config.toml
num_hidden_layers = 12
hidden_size = 192
n_experts = 80
experts_per_token = 2
d_expert = 128
d_shared_expert = 0
hidden_act = "geglu"
moe_layers = [1, 2, 3, 4, 5, 6, 7, 8, 9, 10, 11]
router_score = "softmax"
normalize_top_k = false
routed_scale = 6.32
balance_loss = 0.00802
balance_bias = false
router_z_loss = 0.0001
init_std_router = 0.0255
lr_router = 0.00136
num_attention_heads = 6
num_key_value_heads = 6
head_dim = 32
vocab_size = 32000
norm = "rmsnorm"
norm_place = "pre"
norm_eps = 1e-05
positions = "rope"
rope_theta = 10000.0
rope_fraction = 1.0
qk_norm = false
attn_scale = 0.177
tie_word_embeddings = true
parallel_block = false
init = "uniform"
init_std_qkv = 0.0269
init_std_o = 0.0
init_std_up = 0.0269
init_std_down = 0.0
optimizer = "muon_variant"
learning_rate = 0.00498
lr_mult_down = 2.0
beta1 = 0.95
lr_head = 0.00724
warmup_steps = 200
schedule = "wsd"
decay_fraction = 0.858
decay_shape = "linear"
final_lr_fraction = 0.1
batch_tokens = 32768
max_seq_len = 1024
doc_mask = true
train_tokens = 340000000
max_steps = 10376
dataset = "wikipedia_en"
Below are experts of layer 8 (counted from 0) of a mixture-of-experts language model. Rows are named router (the router's row for the expert), gate (a neuron's input weights, with its number), up (a neuron's input weights, with its number) and show model dimensions 0-191. Each number is 128 + 32 x the weight over its row's rms, rounded and kept within 0 to 255. Numbers have three digits each.
Before each expert's rows: a language model's description of what the expert responds to. This comes from a sample of Wikipedia text that the model never trained on.

# expert 7
Election table separators. Pipe separators and numbers in results tables, chiefly election tables with votes, percentages and swings, such as 184 | 1.4.
router:138113116136049095157113144117153098165068115176095162134200133142104161179162151174174111114140089120172113131084160122139179092110151177104195104114077136145061088086137121114151073148115103144151128125165126114179156130172201092162116146078088169121117101156174105095175158125112120179102140098148169168144149087102146138115175154157093188074121140145112146132085126066088088093137131140174137119180153112097176150117173101144169091099127177114085149131146163204125151158159112183159120120107126178123075090154180158107087119110115145096108086161111140095133103087127121094
gate1:118121127102137130090136140132150125044170169070081155083102146153138130127123140126163071133107155144156162067108159160201136085155092160137108102125083071140084137134122128179141114096124136129117151145137143130118145149135104099106084125142160168199072131189161079139137134089131135157112101101165118114162110122105115127146112069128108092059126127121150099148157149166169101084107145153127075099175111120035134141117072083177108106126065188115096135150132056191092124161164116142102119170176097147124118112126102108139166118111075149094095117111081115038096106203123076116
up1:076145104164165118209147091138188106102134099058139129138130125127071117132135101133173127161137153105129133157126103132097100187084160101172116110124141104102109172090141101114163145128157116058134086110109141176178094158093143130086150135162153113120162075124092168154169036090124112092195119117120119128139077138150119130120139152110092145111152104156155101121103104106133130195152087144160202140102080121158087077145108074098113154104095149071121123106059091098114143136130156149133123113125145108142090100076128070192143108116126136010194147129082146179124123101134116179
gate2:141102119127111124062153096106083118149099176104100134166143108120097254141135102125173097138139157122143112161089140143118099138114139060115155134116143111185152148158130123087182076160149151124124128110147020146185166147179136208192110143120095088140126153178127128125086123132158155127131128149106156139137196165113106122149124173124148200190159108096129170147099168113127186195139085167165123089093202110135120155175087078144118153085156083130162147148183129155162153171094169103139106121123114106131164137123157122099127160176101108097142131145098144119106140080104101103
up2:104165125177113103088087117063106130152137161120112153139135117100100228124148113127141051150117152129113111121097182140169082102108158097099127139115147106169108156145133146111150089111142184106100113079145061157197135129097107170159119100195117093115065186167121099159091110112068141151152103124125110111136153203116129140173125112104128220159148102058140131127070142184144156144128120164166105111106186125119151142164117067093120119079120135144138156136148098164207172152098133147166099190118106150144141147101187117107163131180148096069143148129111124164140134108104062138

# expert 47
Table cells after blanks. Pipe separators closing empty or late cells in wiki tables, especially track listings, sports records and award rows, plus Won and Nominated.
router:104118140168065095149117155157162118187076115156150170206151141106122145173157175157201146156171154155143150170106151140120191176070149152126191101178077119152110069145129134096147092164174072150188177100137125110175158119137144108115103184099135183140094092158147098088179153106097120149140165112144152166162188102120145136116214162154080156074122142134135165103123125059146103075163082119167144152189116156127133128126168119142185134119136175126133105121142185156111122122160148109138128114072154142138113088149163137104073139105173137127078098163088141141098113112136105111
gate1:106167116093105175179065126165100107115126086138105133137101127113149135056145131022164094149133149162062148162140178116139126106107136082066096146139137048112136084152123131116131126129189140153071143132157164134167121149091121153066118154120154131105133145090155149135151255179157133144120139126116173132138102186124176100142157153145137154130122149140097150079183142123107134120143108097118150113178098159103081158134063106096139174055114109169155128169142151117161108124111159177099163080110106173086119132169148116122154138116134175119155162086109133210087123117156082112
up1:153146106116082181188108137161112088145122101127168121131143130063163124055112109067181141113118134145087168198127212134110168098120109089087069189144122072157173133148070133112089134143137135133117128138112064142134162157097077109059131142137100110102120093106144127133144206157149106158134125095125183148111107130099150152121154131144191131185125113184105162071152175147149150126144123114130125102174101107085068136171105094032143149085123144153126094135145127120092094134176114144103127060128055160072125142149166121105114156099149144082140176093106162155111115134132084101
gate2:088104112145122125143145159099101072114145116165149104162082108147155177080132105135221132125116131149142110118152172123107090125115158139180066095118127095120189197176121126161133123150042130165137109076114120159126136069149081146070111152117178111151127144198110132120129124152139118124158073131110145157128141119173111137146204183102100118141047189116175111096122129179088129161153103161118186147158091125101091069130149151134139129120098190132152122142159126164198125132081120163132128117117067186174082125133115053092140115128124109109152130153166127106122088086051154088
up2:118194135156068129167141126104157190141094157054181142109134120122115127125194165129103143189120101167129151103090072102140165155148133043147174135178148132126125079134106168078103119121172125160076181182100166118151137178122167191107199144102115206162095141119204171110145148117123177144121143146143154140072120101098148091088068093173181143135162114145116181156151115109160119152103108169135107106065146140121154152101119145127134145117133129187081131134121169132069150126136130098145151151167125050095167117114140132118141147161159119151099156111177114173166163106164155126

# expert 23
Suffix ma, common nouns. The word-final piece ma, as in asthma, Mahama and nomadic, plus generic nouns after the or his, such as University, city, wife, river.
router:099153134161121135120144146166128070182093083137155135108148174099123175190171172132145154117173125118178155170130132129114111143124137179170160133146072104094124151120096120125164054163171056144141121050110122054172154131182173107119088151099100186113152069160106129102170126114108133135119143140143168151139179108135096069148175153155095166069119121157112155101079127092087137095154125108168142126184087127111124166130166139090153137139196196106106144191169153155111165101122110159172148137097181128159095107144149117137104070144124184125113091116064089163083107100167147118
gate0:123151100119130114151128145096185132164131122127158102140174168125048065177106110139130129133128185047169122148116133141132174120075211144130135125131151188114191179118165138095103120102064126161123127078098125140160114116140120089134123143066110063150151097150146151142108109105126063101179153142156115115161135134116151102113111150130106087088124114148083095136120155115117122095165128133137135093081149061084075084074131141109147125184065181169135151171161126166080086127141128076166128095134115118204155170096125138147083088139145165109113060107112095160152073104166054150
up0:128135173088128128123126153147164134179143115165138103103152166084117115178130163073127146151127171073093092105106155136045216154094176162113131109142124182140100160136162117170108107115140174126211145102144118153104061143118114135146140078132087103163128111198102180090117155142146132103173114169082112114132086146175147174113128152147125130068103181163086195103141128155174102103124132089107071079136129154157135088077130126154131154150103104146100115169104133128120151165136115084092115123144136085200106129063081118177178116125079112080051109127156136125163149091171080142
gate1:141122123112133135067134117089150130121110146142132123117127117154132107163128099165102140094101050057137138083131156144113091139131100140151101091089101115135059095102137112134174086184064118088173145127134131208128146145143108100168189140144133147155132142108135144137082152128137118101100178181125138177084178087101088144139156158204119064142131137125181135139120164098130179095116092209179136183154178170149102089130145108184143154122073103140107144167117153087079095079137169179075091102122190122152107108133187165057103165129138095134060130117169163125106154121123118173
up1:147142109181138113157141160115171120125184130147162136119133131154113127151147133128109111163145184173094131112126143143125093129038148162206109141120137174096168094174151132108092187121157098179138157178088166129133180109117093121084142179091155126137110177161202137144140115145096078143188153086124151127153040158094083153142143090137109159110128158113108118150153194197132082164157042118124141137078085193100135155096138064084114157130176129117138121126101097102103139153087091138143150124163162112132130161112104099136160150098096111112141093071127067078172141202125142097

# expert 33
Political party names. Party names and political words in election result tables and politics text, such as Liberal, Conservative, Democratic, Senate.
router:132109152139073139143083140201140149180116129179059152130184150145122167161142174157156096126143110119159105138079147121150173124132184163099159113087062148132096128105130150084141090161133074199141122131166121074148136091151174136157134170091100194142159109155171155126186125089095133130121136124194143122104119088119136110154165175188092168111137148104118146155080090130137127070156117132167135075204145098115125137098147090127173140142077159170137150137135158178143167167143122142154114141112127196157047074153127150072126116145083190082088149134090129121124115057135131090
gate0:139120097173097143112086134117104147127120112120131176127111149139161094132103110124165117141126115128077136081134140175104137120089085098080127132146156140096159109165159140125060099133114218104145106130148128147117175143101112142154103155072141228165106121150143134182104123116170102169096038078140054133188175121134178078100108126196167129141130140171146157121213097103137142089113148104166106175170125188164108137106133164168158086127079129159123122118105181151140151143124136107134156072177091128155135154130163193202160151119121125096138105228137128139101152147144152167
up0:163116097089125168107117059141105164181112162149081135172097075087124166170109131113148162097052137188103140144095131125092094139195130133128143163069151117154126107067123138122134112110109077068135168101059102137150088099144197130185157101138155123090166137080097054115136102155113164125150138116143142166119116115093136136156106125123131155080091077119114125055072124091126110167150082106198180143103135142140122065118142081072129132156147114125123148150147121148143125083132159051129114139107170137100169111147110167035089135180086120135111142093139160134104138160144180087
gate1:091112121129064114198103085137177124113125165125149156150142121058120087109151138065101058110122163069130140173106167138041126127112136143130145182141116173146147127189195140100105144124169092155158155127175135081097114116141162087142128185171167095163114129145135119154077125133148197142079134134154163123117095106141079140112136095170129112101144171127178136126202148159169109109032138175170061074210107167118134111120113162156124144146108133136178128138125109141157179089135112137076155126122147154114063144094114109134122070140144162136107084133141088172141156169117150132
up1:174110160151120051137144131153151133076115133085090066150131079073143080095108115107110096120226145143105072200196126122138134157108128141192109192089075134068133141128146148133114131102179151114163169100139164131100091112137146102147114126140194120098133117149126169133057116099116232135114133097155140140147139082129092115075116081111175111096109140143105127153148142163128118124069120150166142079157155160078132119172093134167130140146146186147153179078140115099112089128176136131086163108106092129140086156162110138171133103164105128165078120109129109094111171164138158205

# expert 51
Plural nouns. Plural nouns and plural -s endings in running prose, such as children, members, steps, tracks, rains.
router:095166075161121151136118179188107125138129137149120141136224129151107129149159198094186148143115097147134123104107164123150140125117150166158149098125122105066139143109144145137129076132216126155108165089118106051158111122134159163095099173102083165141161109211126153099131186106136136089156160134174119149184140105120124087094185146147102173072078164105124154104109082073133074165104110141144138079174112120099129153104172095119191130141156156124131153118144159109135185129187129164177125116070179154106083062137141139102109078123140155143077188097088108125099111126172128119
gate0:105123111144175148142182144094111148088123125107098099124102115143099096142076138100121152144115168209096130157118105120133107142052133102130107154108158156098126144128069135150117173108068183113107180160089158134077165133151097136101141108125181110099095194091127179127112131120140177071105142126139088131128158158151134117084075095119120117154148150083128151184170084172135079162105135084088194131147104114224100162124145108150151115137151126159120110150114170162203107088187084174157132111182157122122125172149134113099156224110086116070130095154193144128114091188108104127
up0:110144093103163146138096094140138077150099166144067086091104143074103108144139131157132125130125153096161225172153134101132144154155143156091124105091088107142137141123148098125102167171058047124167093052143100173125112106120170113158124140106137123150139052125078111122167147121125050127138137183151181072111126172128081126157127111152180145122161114146131076115132142094135122166141106167178088172128179152129122089109089171132145084094110149112141136121031127151131100171093109150105135154081100086094178168102135176189103067120107091151114106112093107115171112068139169119
gate1:120103184129163198170130152139116150154159153152119120101129145046121129162122130064087167074118170055135067079146096146122160165103124169075116131132168109098137157140151134107098160083165127141113146162140126149120145153111130137171170159104116127146128145065072048087107122104143128124156096136134073135085175137141148208107152113139142172099168133111125111121134132079245174166127152120116104167162163117184191119128153105205120134156122119133109142158080058120125101127113077145073055060146162098168108139097161135125123114118120103103117100149087124133121132098133155105
up1:128122093110151111131107131163115100145104099067138131056165072139131122131095183161162105187101093142135138170101136168095132117185075105188100130105088175176118058070116130107138086160136171142136114127087164110106153088179141105127134101148141148108117114111092095148156112204092157130131136142082124099102162097119162151117036154084109144134105166132138114106155122126043087068147165106116160173105118086096051134094108101101158113146167131156137160139176141101078128143122142040134162152128075123085146163148147112120099125139118129084126129164138135116114177122099180229

# expert 32
Sentence-ending periods. Periods and closing punctuation like ")." and ".\"" ending a sentence, including year tokens that carry the period, such as 2015.
router:118121144143108132130126129192165127166106110151114165125156173145115165185195124101154088114165115155146109184096142091162137147120156180158163110098070119101141137106078128091129073145163075154147174106153141067187129123123184104099138165100105164164137107154097113146117150127089114140108178089167151175138176157061155122108193181108058168109108160163126198094086095105155056147126095130126182114149131151118105151100155098105172114124169155117116118110147130161159118122201103133129101158091123123120094071130116122083094080119147154162068161132070144120049067113133168099
gate0:085135153159124148167161165089098180114125092150090178205143097132131110128118122144146055093115152146113166139119166127109086094074130136124216165073123102154116103106183139127146152179112115139140084141116156140085124137147203202163162096087138110113147176096189091102134149101136111073183086117152075106174158122157147177128094182143121103164098089114151096154172105117148149145152163068143141083121091153047089157148110111106103199139149143193061123165148121163127101132104125114153110128119147120192167184086124097171135136145121082143143123132135119129141149166087105163
up0:088154132192167119128113080145054174096118132160165110127159106119096105136163101121089105139139155200092170083169184114075131136189161129135106157105154144139140168113108152099138119083140143111115125191102162139077130092098149203191136078069197064125113080171105118156171126138101135125140119115199093111185104129164074136172100117147103144145092050118144110097183158101125173124164116124104157084170071124139080158179123111131105134101082136163143138110150090158161119144082094113181076125126159125149094153104165129159126135114105141161150135134058079149099132135136085125
gate1:152193146118178070138178118098099142158128117064137146101079144130122088116216125091111141159078202119153149155146110106091142150146173138123105140142106111123175114149079170118161134147165159138150096049070102125129097078102132187141135086127088138065191105123108161138101165140066134165061170180128118171170174142115128118121119081133096085113149162124081162109158117112170084098117161128140116108125108154148105104125131155122103116125160076098067123170076154157128074149132132195115161050177128147188123114131136119101128080142107151156080138101126102142075066149134130145
up1:158102101117106157098094098138165157089131115140116145126116114169155162096100117145185131105170130148109103118082146173159118124138101125117162118098123113109128168183186144133142127136102155090083133222146142169127161191117064090135110216115144125183106102129144108113183110118167092112194068068155133063087094130087116122130140163096094139156121099136147068130164096143096122154098079128140107139145154115139204140096077137138149145135106255134200108105153111162096131122138182103106102170102130100092137183111097161146131186103088146141142101133138152098170166097116133141

# expert 27
Mid-word vowel pieces. Short vowel-heavy pieces in the middle of foreign or rare names, like Call-i-ope, Form-ula, Mass-im-iliano.
router:090165081099062080095136149166119103139134147116099148106180166115124158088164152101179090160152130126152121142132152049167097123121138119131128142108091090100142110116115105123150116137182074186117128055080095068187128156170170111152123130131076142129076157142097105159159132109086109091120146125135093127155159138054118090124200164162119117121105097149109174053156095075154109109109127119140151105162121209075156113122186130157203141126145188144165162177156184142117151129123119111138113091102142186142102112103125140103116100091148092171133098101129129189103136074179138069
gate1:077175120069139079162112092101126110163128095062172161163188168096146159094108138155111085151125082180102113162120090118124147164052118180129142109149123090150119099123147166175128117172141073137126121129093156133121118169171155151118107123174085162153115130175156047121116125124083183153117153133163126116105074151094121130185139110173131186120123080099166179061143095147111161169143143142135082123110113166104150128102122092124156127114119155101150077049200148075129141132187169080156141147108182120081134092113095109143183166141100094115124119076140124164082137124153121056
up1:104134110089118217115074143125142161157097109148156145096128126113127169153137157139128109141118133072119198100163138141096145144111089150110170087139177099166132154152084168216139118211118097112041115070148171133099106173164162176095157124165073144113090123107126089095069120111136188191151191150112120115156135103097139110136184132130158108148093074149062136102097080130079114132021131132137098119111139137140109166103157077112150176090156101131085130098162166160115131168137152108133139171147130134168118094133123097102158141163172086115147114062107121146118146155132096146
gate2:062181178138165120104145140137144160101109200109125143128102112097162185132062172129191098077126175163118199112143151097150135049137134206133164052094144113121107156117123111120112167148166137180143185106074142089097110108139134101101121116129145193096130166124122145148136131107108138141098079142149122119125127113126107059112123125117063120115101065125152195144171096111205122141134122095117111101122089152107094122118128175186134125125142152153139103116125156082065077197119119093131127149115104117110153093118126155100161116139133127119138167163170100154142034055157121068
up2:108222197068109080167118116158167117109142159119146157090126112079127189081033085091165136165081166068096195117163150130160142082113167175101146106134127080118112165178147154114131142117143198115136181122132135119082180138103108096139131122151098193086100107099136104111124120116101127086110177126131130139181128126145132100135150133093085139136140119141123151137104104076140137147139062114104133095088086156116133147127106169141114156162131196152119110075066163121087096127081114097134137156090117147115122130129118134097197072132100089181149115079129089174101053132108133079

# expert 6
Surname-ending word pieces. Middle and final pieces of English-style surnames and place names, such as -ton, -ley, -son, -ber in Rosebery, Walton, Gilmore.
router:130128098122119136097113159159160133119089141116105167161167215154140139120174146151146157128164136163192192173108162071167192104107158177157193125106149164068123122110094112140137032157136091149165176094087113056173114149119121141152106126128088129114117141162102132134171124125104116129125189054112114088141153127087137088171184148163062151131166099152149122117090112071142117134114117112170152138194118155136096122147174109163154140086126144124159198126095180110163118136174120173172079114083169127154133111168147168139134098167102112145114169093102117158098118097185093087
gate0:115158151128139087112156124098130164109106147119097086087152122123094168127141172078089115161143158108166137167135128165124159076127095139103141134151177108116045152169103094155174156126115152155051089149122134191172115142148108175115121169142145132145129141053038163117072141174122115096150091150149115158081171094101084163025121100168116126126103159073129156096153147169133132145143149167113108131107157087164158123147171090110152117139096150136127099120116162150181101088146086137133086154151158170134137134143132113177077104190098118145179129128131109247129171071130095108
up0:109111141137141152188145150133125181101177108139153109139131084073122112112137113144116091167109171121130081124147112180056064175138186131127165101139116093109161177103141158164125132161155179153120147180155115135173069120087130123114168092152180167150140138108148120148101137119152124094124191175131097090117127097162099180105161121121131186134131146151147186036084160148068099097142190131095144167128176174191188142180120137100127098046163081141138156122098183141116120134135179120150154104158185157107151104103126121174103144096140170099109083113130090119147144112054174134
gate1:139210113125130130134097186086137071118129125110138082214163183128147123090167134066129086165139104111064154141097154116079080147136142141143097109129085100077144151173123134132170086070098164146094053137132117158119096137064102118189112155123112151098218134106170097064141143082142207170130096097107166131139119156103112103148114109144117122092111161118157090101078140062148089184140141217132141127129125129157164117135125135156160155139115151125112126161126139066108101044119090158132151158150131084079120132150155129145185148161075137112128146077144155120151146113110130132
up1:103160140125138127096101149067078128156143147188168151083117163157109099150124106178127118141084165157159111120103095116097152137159133126100131132148180151152127108117099143174122120208098197119095172102117143190118208117158126143090191151123115150125092134186080097128040144172175081153066127122109091076170107129110119158087083200124153136123107131162107149141118141088115088104168090110114183150119200170169136172102165119150136136163095065097120146089096079097106094092146087105081082114111153113106191115086082178099111110131148111152137117142085149113112115129159129171

# expert 43
Passive participles after be. Past participles and verbs right after forms of be, often before by, as or in, such as seen, known, located, arranged.
router:120109109121099133149157162150135149138115107158127174156201210153075115164185130168174120163178112133154159131110140156117149075184139176123169134146167117079091137089108116108118110146209090165119148097117122107133098073109154157100132172110109169134140093133104088133143150113088090112182152127137165175165170137101178095091159162197096129116107160129156192110143110103131141105077098184157092142130099170086102180106193150159206132175137141131123138097134135140144180141163092143138130106063136126117113037112157148126064103152116177168132161085120115124096067127157142099
gate1:111129092143102127152108171078063080086112149130156127092059172090133123124060128076140136095150069106143110164130130108149130148051162125095138132161161162185123149137130143157166172114117154141156123211104090137108138035148144170099120092129075164124131153176133144147123159162182167117136164119139151152096203081117128171136116077117104113102087105102163110133145024122147098170128177143105093130108126136174104127088148162103120189144116146124115118092128157101132184053128081183144102186133089136079132090092163098129129135118180097145143145129140104144169134135091165165
up1:139093120140150118171178085166101102092110169125139094158080170150129122098166155076152132077152105111101104075098126062163092080075139119088160154131152214135137136183086109149102137137156127118157141147086103135094166064093160073075139143081054149060149152086113119134128189148143120153106169154148118102087138058116111185148139107125157141066099064184130116137155092130167082111140167139164135121113160142120135122143126135105107144151138145116135093127113155124068169055109131134082144181129058173135191122101169123112158115173167112154167178120131105079153136110136167121
gate2:125169094102117147126199160106062106167153156135163114153179168124100134129150068087120148122135142095120135154163115146103187144141157136108142091191109113102143125134160099131095139140200132055124117135133140133141077174074153070132118090057142214169156145167124014162139105156164084099144121096119123137129135086186086123104110105130098118074106134134144096126087108163118081137140117131143170139089164130160187142073107111172104164119071132125117163126114123111063188128089075129172143142092180140139122118160085156132097163132168078131120120087142097101092141075113180113
up2:122152122132144124107110122150147134065100044130105104076084094132148154160162174204140094124117137148143112158060128160133093129133110133152114126117179110101080128192137177077108157092123130166125141119152165106139128136115112156106121138160065119067070092098105175133116155144096142176104156137114149142121156100109151141099113100113163149119170127100107199087085195115175120109150151096151124119128126116080124094179152111087145057090157089127128152128212092118132115097142111138136115078207055102139129126078093175155131111133031162090101080193118151140172126133147076159

# expert 62
Action verbs and particles. Everyday action verbs and their -ing or -ed endings, plus due and up, such as took, moved, led, handing, heads.
router:080161151138047132138098167160116133127120118154145169168222137125095133160145117102178133175195099125150110162138165121150157152082186149106157112108166122106120134106098070113101076161191110159123163115127124100164146071118206155112125166104085195122172139162144128123137157122093096106160150119115156161200127126076127080094165160213061155128124104131124159101159096113110100130114125177206114132134132099107087206099134093141206135155112147119141138098136140164126156147210127161155136121084128152158133100114117180121073088164155160164115155110116125149099116131146103129
gate0:159113070112191185113211163171118104088096149136114125155099105159133092098145129170175131114137115128084179062148147155148111096127138144077083116174199104118148083111104085137069115182140138110138102144122150091106156095150080086088167126145091103122035156150126116156136116126121106158121102092167167136088121197147109159140145110131082100141142122143171100138126109154119136168192167070151119110187139086085141151159152187174130092166066139137144080140123139134143140121068101138112155118138161160186141104069155136119128159071104133099173181132129140094167121072160077156
up0:134111128134108137157222097117091183123090167101117156111135132109107154094147147119161121097186103158133147090193095133113079082147142173088101172124151128200174148123168134168136124182055125135096073118106094098144118124150135055107209086153139123132158059127172150114100129172126183204084132059156173071075125153164114125149202117126151172114094138081155083176097090092131123146139106103123146171129135137071118148105127127127142152138139105197130100126113133130106103152060158148145145144139098117142102154102158131101146119139106121114120189110172101102119151063161139173
gate1:145130141124141103194120152085109114131121167151098117182125173137135088093141049090200144141145095109115168116098158153146122101180057107173178140105053169119147102116145099145140144119151128116137119103102102121162126089173184127087118154154111088091129132178080093144128151110166135093110137156141158132110160158140109123128122147141036151199220151118139121131148170115130161219138104190136138107125137156144120118188121162100122098063151114160074146166164135115144119060131098130092160131170171139122172104151145177078150109120104149171137143053130175127132064146157156100
up1:140093126083106042196109079183150097152135180159113089153190151099098167059119080110195110211171104068079126083115177154103154178149098115146127146110115198134164148137132153135090130119144105120140056086083111136157105094205109150071143162132141115118138149173104145124144116124140154139200149149092140123095122172164140134126121121132117125146182163149154091164125156114137213115162156199100126107137144180137119132167092165097120117152098082099114157165138141144108132117138072157058125114134164112125100160117153097145196138108088121151113108092125156149131109111116162105

# expert 63
Slavic name pieces. Consonant pieces and surname endings in Slavic, Germanic and other foreign names, like Agnies-z-ka, -ski, -ović, -ová, -borg.
router:104133153151118137120113138136159126106096094146126141124196146141085109117157148102147135132182094153152093110098129066152091104105119127161188096121104097084114082113108171103155088159146095174161110120149066077177137151128187092117085118133085121115154161138110152117176181099102170127137196122119165127155175129098137060122228130190126168116129170160147183146104041111103109112113085149150159114178132157126101150105160128173160153106136163131172171180105134130138136112156077140130114079101175159175107074191136088185092123155107139149117139126091102139067073103204140119
gate0:125164128056190054152121173117136085158152096145177171155159086150105132130153103179154151119119234132151160111169161154027124139142135148164138180102141133158136145117118094111187114076130143132100112155198137188224106076121114101133166087149160140134148079141110123125121141208113129126140098143153126138096181059101175141138105157091130163119162070149080122132138125122078115134117120138147085167068140104192152105103135090154134133124151130137098163196052106150143124118157105109158134099138076159156135118128110131135154151105112116105144100116154094164084106119150121158
up0:070140084036172083157133121130160113169134150112146162123144155124156121154154171127114172099147170119117142091153160155117112089144166114146127134095162114138122163086118108095181175103114157106078100168116097160228110039125108093096155107164161162117163099121104106140112116195123103095145059079155192099123122059156142136107125145168094150116142072105107121097093142118137148152135154150127074115077093112125148126102151096147128152079136124186111114169074116158127158057118077068195121119150090123111129098115132099151170100147064130111144134144101106191140073171113152173
gate1:144140087152088098182132080132124132127132113120117199109104068162115190124195128129089129160122081151118152103108132107115132061116169095111189048097173120064121127102180058157122120076118155163123103095157136145111113157096133122177138132151090092131118147128168177070145134161105150063169158103144090115133180139128136125143109151144143141153142118181159136125143124143109133108110126106091110147182147118088110144105048188118121184110180129134130104118156142106093100118175112129122100107070194157154118152129100200066104129121138116083168092165146137200042162156173142092
up1:146146088126109143115139117124066086123108161105138178116128051164126170109164138127147159063116076167141162073153138053158075085127197103107197101142116080106133147135167110158175098097133178158125104074163139161127088126136116117149100143153158138117155139139120126073130121155072129103108166166154066121127080087078173140161169133150105080153083116146155122137108142088166174143126096113108092116216124176131112165121042134135092151101189147163126054141124098102085124102157170186121118142090126124192116102163105154102109158116108117094138116135089155137102149166199132125

# expert 48
Non-English name syllables. Syllable-sized pieces inside Japanese, Indian and Chinese names and words, such as shi, gi, ri, mi in Yomiuri, Tehsil, Shisilang.
router:070139092106065112138129144161145110137106116176080183135166183124090099137200171077122137147133122113179172204102138112178133113136168167142129114124123106089126147131150102170126043168196112148150189045192088082185126134132135134116061115149091118169095137126134152190117152140071126173150162114169098097138126129064101091138185184133099162103132071135109164120146109113112127121136073118156173149122119165125161138117176115122157144111153191130153167154131151183124170124156126178135106085120173114159124092172115132129106138152141093119123119139105085139090120105195177139
gate1:068138114111079153074179109154140127127129118150109163158156178128086139184121122137084164060111083141137107098097097147068106153120196171109115109077154093138121100117098142170163126160127079117117142124170077150143159149173165152138119124148099098172101168171138125168101119144090168130046129107104171099116086070067118174112106179098125175152128166135073121164087169118081149087142117154163128166167114123147133174136111098151119166161096169126137093093164073154151123111140071152124136167092121084135121111142124054098174070129101146121076126154158156163092134075213150109
up1:071141141129096183105174154189165064145122110117100193160169140109076121113143139140079175137154055087110119160188065106112125087149189137149118108110165096130087116102124145130132154189115069170092080130135114111081192131135169113147128145099165094156117113185149141114121118136128139183058136129155198097124133134130112166140107155108089137104139181112074114159120166155124152098133144125151088181136126106187133195133134106155110197097075150131143085148156088190149090100112110168125139142134151076139097141124130138100198100096074129099107088188138144139117121126171179164
gate2:100096060100137076087107162174153178177096093116157097141145108115121144129119133151132142138156154111140129073158155131129081152159149139095128108157157120099121179151131142139159139067072100103127152083107146136165096158125089121133207169115129133139106178191158149157130111066144156127121118104091119141117122201067142155125072105133155197171122125156107163120157174132152154182156075125126110020086101098126216102176185150112133097054165162126034104147132130141105166093136104133117076130095150096143128098133168127134122085110124141090104123157146186130133115149111178128
up2:157145128075141117083168131210109127181115087097139125134135110124174162138110129183159146138116168118186149104173111117090100161185127156144134174166153122109100145131127114103134130074092119070105223094131138117140089133130102095160189157125127132134129166101150111176130114110110155070132140073106102150118137172046155157106106079168112154139190112121060137110133183163065163165127088133103153049079091127120159137131128148101125042072158179092096143150120119204081153128121140165106105126137150124130130112158145157103106110062107122062129128099151158158144112156144174086

# expert 61
Main auxiliary verbs. Auxiliary or copular verbs right after the subject, chiefly was, is and were, as in "The club was founded".
router:086113084133092145150093127217145156141091118172093200124156191141098114150187169160203142138140142163183167120116105118146134103148162124121152142120113140099123094126101080079148094154158092138131105071138167127149113060170137114095108189098074154156151086129158127118141166126063120109141194119148163145186183133078097081091126178160144129111114108162133159109124115118120131121078127134174113150160141158132106158099186118116150117127110163095168156124137132149153204145191141147121093107100128150096145022139115115150089089153149179166099159077087134138128069102175123100
gate0:178115180107165114137124135148113093179166156127112109189126133065150194133093132117174106126196114177097115141136123061120107160103122146105155140113122193102125125155094150138142142148082085143165148148140138144158186150186144123129183143088087117103162166108173162151065141154169113190205193092154144152130112136117131080115176082142129174066199069149128084084179115172163178085091129140141157158133140103138137142133142130163086167133118096080157120165094117117154107168089167155138151186197139148133104123077171089141101162141093095154127148124167127114112118151156147175
up0:143135173160130204123157153135044135157140096115139188174127185097125135097106163104124130127120135150113127170148136089135102124125096118107135140123098207107124087177130088068140126123072118157116135147138174181167112090135164137114154175089184128078136115092095113194133101135135161181222147138204157177128107156051133105102115136137132161107199081131150130091172107103088148065106100169102120169128146097100157145123119069154120132131115102091128094100131144087190108095136164137159171135133118115148178091072167085092126082104107118161122142204090146144124108110139134084
gate1:103087129152114118066057138130148154082138095145087093126095092133077162103087125165105067100150141148143079111058176124106078106163099112167138099102164161063118130174099116127132121160139128120136168150099128084129120186071141107156157088096119161076123169172072102157092144108142137134151115116043128086118096089131085171112105091068145189088087163081150088117089143113145087136184137066167124110076147104170110112066108120193117117137102135170094090125121134135120127081171094165094108088124117178083132172184138069161125162148124142135117119129159161167138130086118139113
up1:120195127113119116154146164138172110147148122161203178104143155123170178124095151119108153168116108161164184111194074100140174132174121139145106110153147137138118143075178152138128117105137139136135092119175120122127156081200146200112097187146169062123112040084156169107123134127138139124135119177185116143103159126123156152129130140160111070172099114193093174140232097115122132105086115148127200120140105162071164115163163093120136098081115133057099148166157122141129123105120131113171109193114155078153131090092134145120127084117104129097126137092104068149110082126169092134